Below are experts of layer 4 (counted from 0) of a mixture-of-experts language model. Rows are named router (the router's row for the expert), down (a neuron's output weights, with its number) and show model dimensions 0-191. Each number is 128 + 24 x the weight over its row's rms, rounded and kept within 0 to 255. Numbers have three digits each.
After each expert's rows: "comes before" lists some tokens at least twice as common just after its tokens as in all text. This comes from a sample of Wikipedia text that the model never trained on. Tokens count by the router's weight.

# expert 32
router:137093158102168171112118139136160146099110091151144165144114122141161174110118149152116103125091145129128099136093184124138160111156081084147083109164099118169125083089176113119104142132121112115109119122101126085125124137093164095103128149127129107156144177142122167154119119141105106095151143143126151103102110139157165147137159127161143139109103153103096117172139156130104132127158154136150139143115164076124115132119129149183171132126126135150121140098097128114106151108129131131145132126151114178140089091138152136165109088121115084151150117131129125141118163141132113132
down2:077151148126154127155114188138089080160125124127164138160134146137132147139159110123166156116096117127153125159124122143124124123138151152169108147102153119127123141084113134139099131184176138126112151161131129117164117136095110116100152081140080125099124118071149128131105114180108141137112158106112095098089139142138152079122099130114087163133163135136107114133119111157098105142105156123090152079105103094117111140114126152180125125144111149172136149132107152150125143103113104162121164142157110123132132119126186115130102081103136118129128136144110160159156096111117122155
comes before: "-", "\n", ":", "=", ";", "age"

# expert 19
router:108119129132148159157126122117170135126143122139101134134111103149135157110119116149107089121141101123099122153128135116082199108193118103173119114164107102153138094127161109132100122137126152117113113114117144099111139146125145086091122154133109107144129137140087163110126096143103098113143115103136154128122080108141139144136133142155135169085108119100070093160118149161138143109195136121126103164109129123120105140164187121173128123139156160149151138133090125123128155131111122118162123124170136168157078120144149107122089113113156100137156125145130115142119176183092126146
down9:094148128093137146134116153134083162125115152114126119123111130129150150103146147111108120103106112151126144094160097141162163087114093171119132124116134157118119156125175111147166088104100111125129121193111120130190131167175098167118151142135123165121107146105108146160112141107171135114121156103139135134087107179120083096157137145083108151157127156164124137109073133151136143120113111130129162132141141141109109107132105148140107100129119163119095155125126108148102136161194143116118092111147115099138109134121159130162180157141119099109119175118116143143133139113148128084
comes before: "==", "===", "=", "The", "In", "|"

# expert 40
router:140094132119126182150137136109142141110131102126110150145098127165178146125106117144126080126130106101112114124144147143113200096169083081136107127154103131126163100135158100141103151143126181132148111121136158103141163131114123117146091142127132124124141169132096162126105138129111115120151118081119143146079106129162102126121132171145155160112115151137105096134126158158134147081159140063128128162123145108130129164136119131183156132114122131163142164145105166116098139111081135127156114120154114143130082089123172090156103109128129098157150091156136105150116153136132102126
down9:112082130122135124139125143099125109151085159153105128168147117130138121145084144178162137102138112096097153139113139147131133139109151099116103145100149142131172125101118115091106158113114113111108141087167166102130140128127128114133130112132129181125177119132092193128120091116131169142133166098138097078092150143120094139154127128153106124095143165151121125161125106112182159143116126125105199143145114103144136119102138126134135104163134116147107138114104133077126134099157176150140116152156149144151138084102114087132135157151154137093137131156118173149122132073111142124
comes before: ".", ",", " The", " York", " States", " In"

# expert 33
router:131085112130136196133122131132134145101130146159092149152111119166155141122101100148142101131129128131095121146124143119089173109177082110163123121143071111140149087123173120132082129130137143121132102128111148095087155146116156115122144166137126091121150176123082167111128112154101097104167136106115169126106111113171120134124177141147148172093118148125094090175146141151123140098168132127158106136095126103142111166138132131160132132138133139156139148133082151117137177156115139119149126119168108148162091119143164092145093128110114113154160115164127127145142140148116118134
down3:076130130125134140129128122147114131119096122155146093127147124096146089166116166102128124108162086147100120109129128117168093138163164145117132103186127148156110161133112098111116146103133151127131103131151161160135111126101097062151156112070150102121139126108144103119103102149151123102115155133121130141129165127135099146154101113102148128111122160148104111101099110155108136152133161150110136106134110084179111142128117068111128139191128126140083089114165101120099122150137096116174151136089124104176133132131131126099151110136139142118095140118086128170087105151124125165
comes before: "\n", " The", " In", " He", " It", " This"

# expert 2
router:119085101138151167135122150125176163111129113165098155136139126145179144130098134152126094114127135136102114139146161130099166116160084112160076155137108128178179091104135116137083149138133145130137108114118140116132170145102161103100112165130108131148158161164110165113096117177094085099151154087123153111100099130160129153141143144170144152081100139115096103174134149149143135111165149127164080128125139107135099172147122139148155137114138146145156113123106135121134156129113131145149140119154120157135089084128170115141105123119131102145137102149144098152126156143105131129
down10:127121121110124168105155120126154096137142121131084151092107140157117113117113127123099114104137116153157090113114178131118126135129096161124146134123170132158141101131167096138119153104118102137106122130099091111130137094053155090130173153150144076118126146089079134154157147120128124125126168128083152135139148161135121191147132108115109142095102164164107131114140128100104122120143143148160149081162101102134101132101107134151091109135122130097132150105089160123123126119097103131174098127112100125111115122191159152105135138116149118098151104104135134140142155070120121085
comes before: "\n", "|", " The", "==", " In", " He"

# expert 63
router:127108146106126190150114151152140178101148125154105181144144110159144160121121106151144083135125136133097112145127140120077151125142106124163093133173080102174147104115154124119102144122119144104138110112120158105136175168120161104107147165102125120138130181156092145135115121166106096109135130078130142121056090139174111138119151141144145149077119144119121100154126163141121141102158156118150106143131156126133121120123132157162151150113123125141135140144100153092113172130119156149147115104173115128151104126122162088146106125107100090143127100145151087136129143140103103143
down9:114145112103113135116144125182165100107104129130148139123177116202128121133151118089154123157146143069148134109117125105137111119116163128134131144118125118169113126132129106098134131172135157109116142108164138175135169127101178153162103138130128164164137110113112158106160150089129152142148133079137105158116107149123133118093110096102074106121115126158106119160127089110134122171178129070089142126136086119153106141134119118089130111169126096159128123126153172142080148141132137126112162132128101110084115159123144119110147129118133090149144110114129126119070124134089138133
comes before: "\n", "==", "The", "In", "|", "==="

# expert 52
router:121092140117131184157145129153134159101136118136133153138132097147149154118061135137128078119133160104084084170147126138091140133152111102163103122166122125167142099118143128121120151108137140139149100128126142132126145143129172067133136155078111132139162156146111150131079103129107113103173135111162165136083090091145116135129141132176127151087121145125100083173152135149116145100155164108125111150096137098139103115125118145167152151101113127133111148150110163125139152157094139135154146134162130156136099093154159134154097121139144097177134105165127129144121162121102137125
down8:074108125138160131118139131086104108132206147141112116098104100110134149146146139175120154127091099136164156115156157133164145133162157115158152116123142126125135136175137088178113161124162134125203108119166080132102171140137142094117120122104143158140136120090145100124131174135155148124133111090110112103138138076101116123132124145074123141142130138120086135142148135158157086163133130122125098171116165126118151133085149165139122147130153139138132124112130125181130150135097133153121141133154105105141146105149191146119129129110128121126124112137147134109159099112169112144
comes before: " to", " that", " in", " of", " a", " was"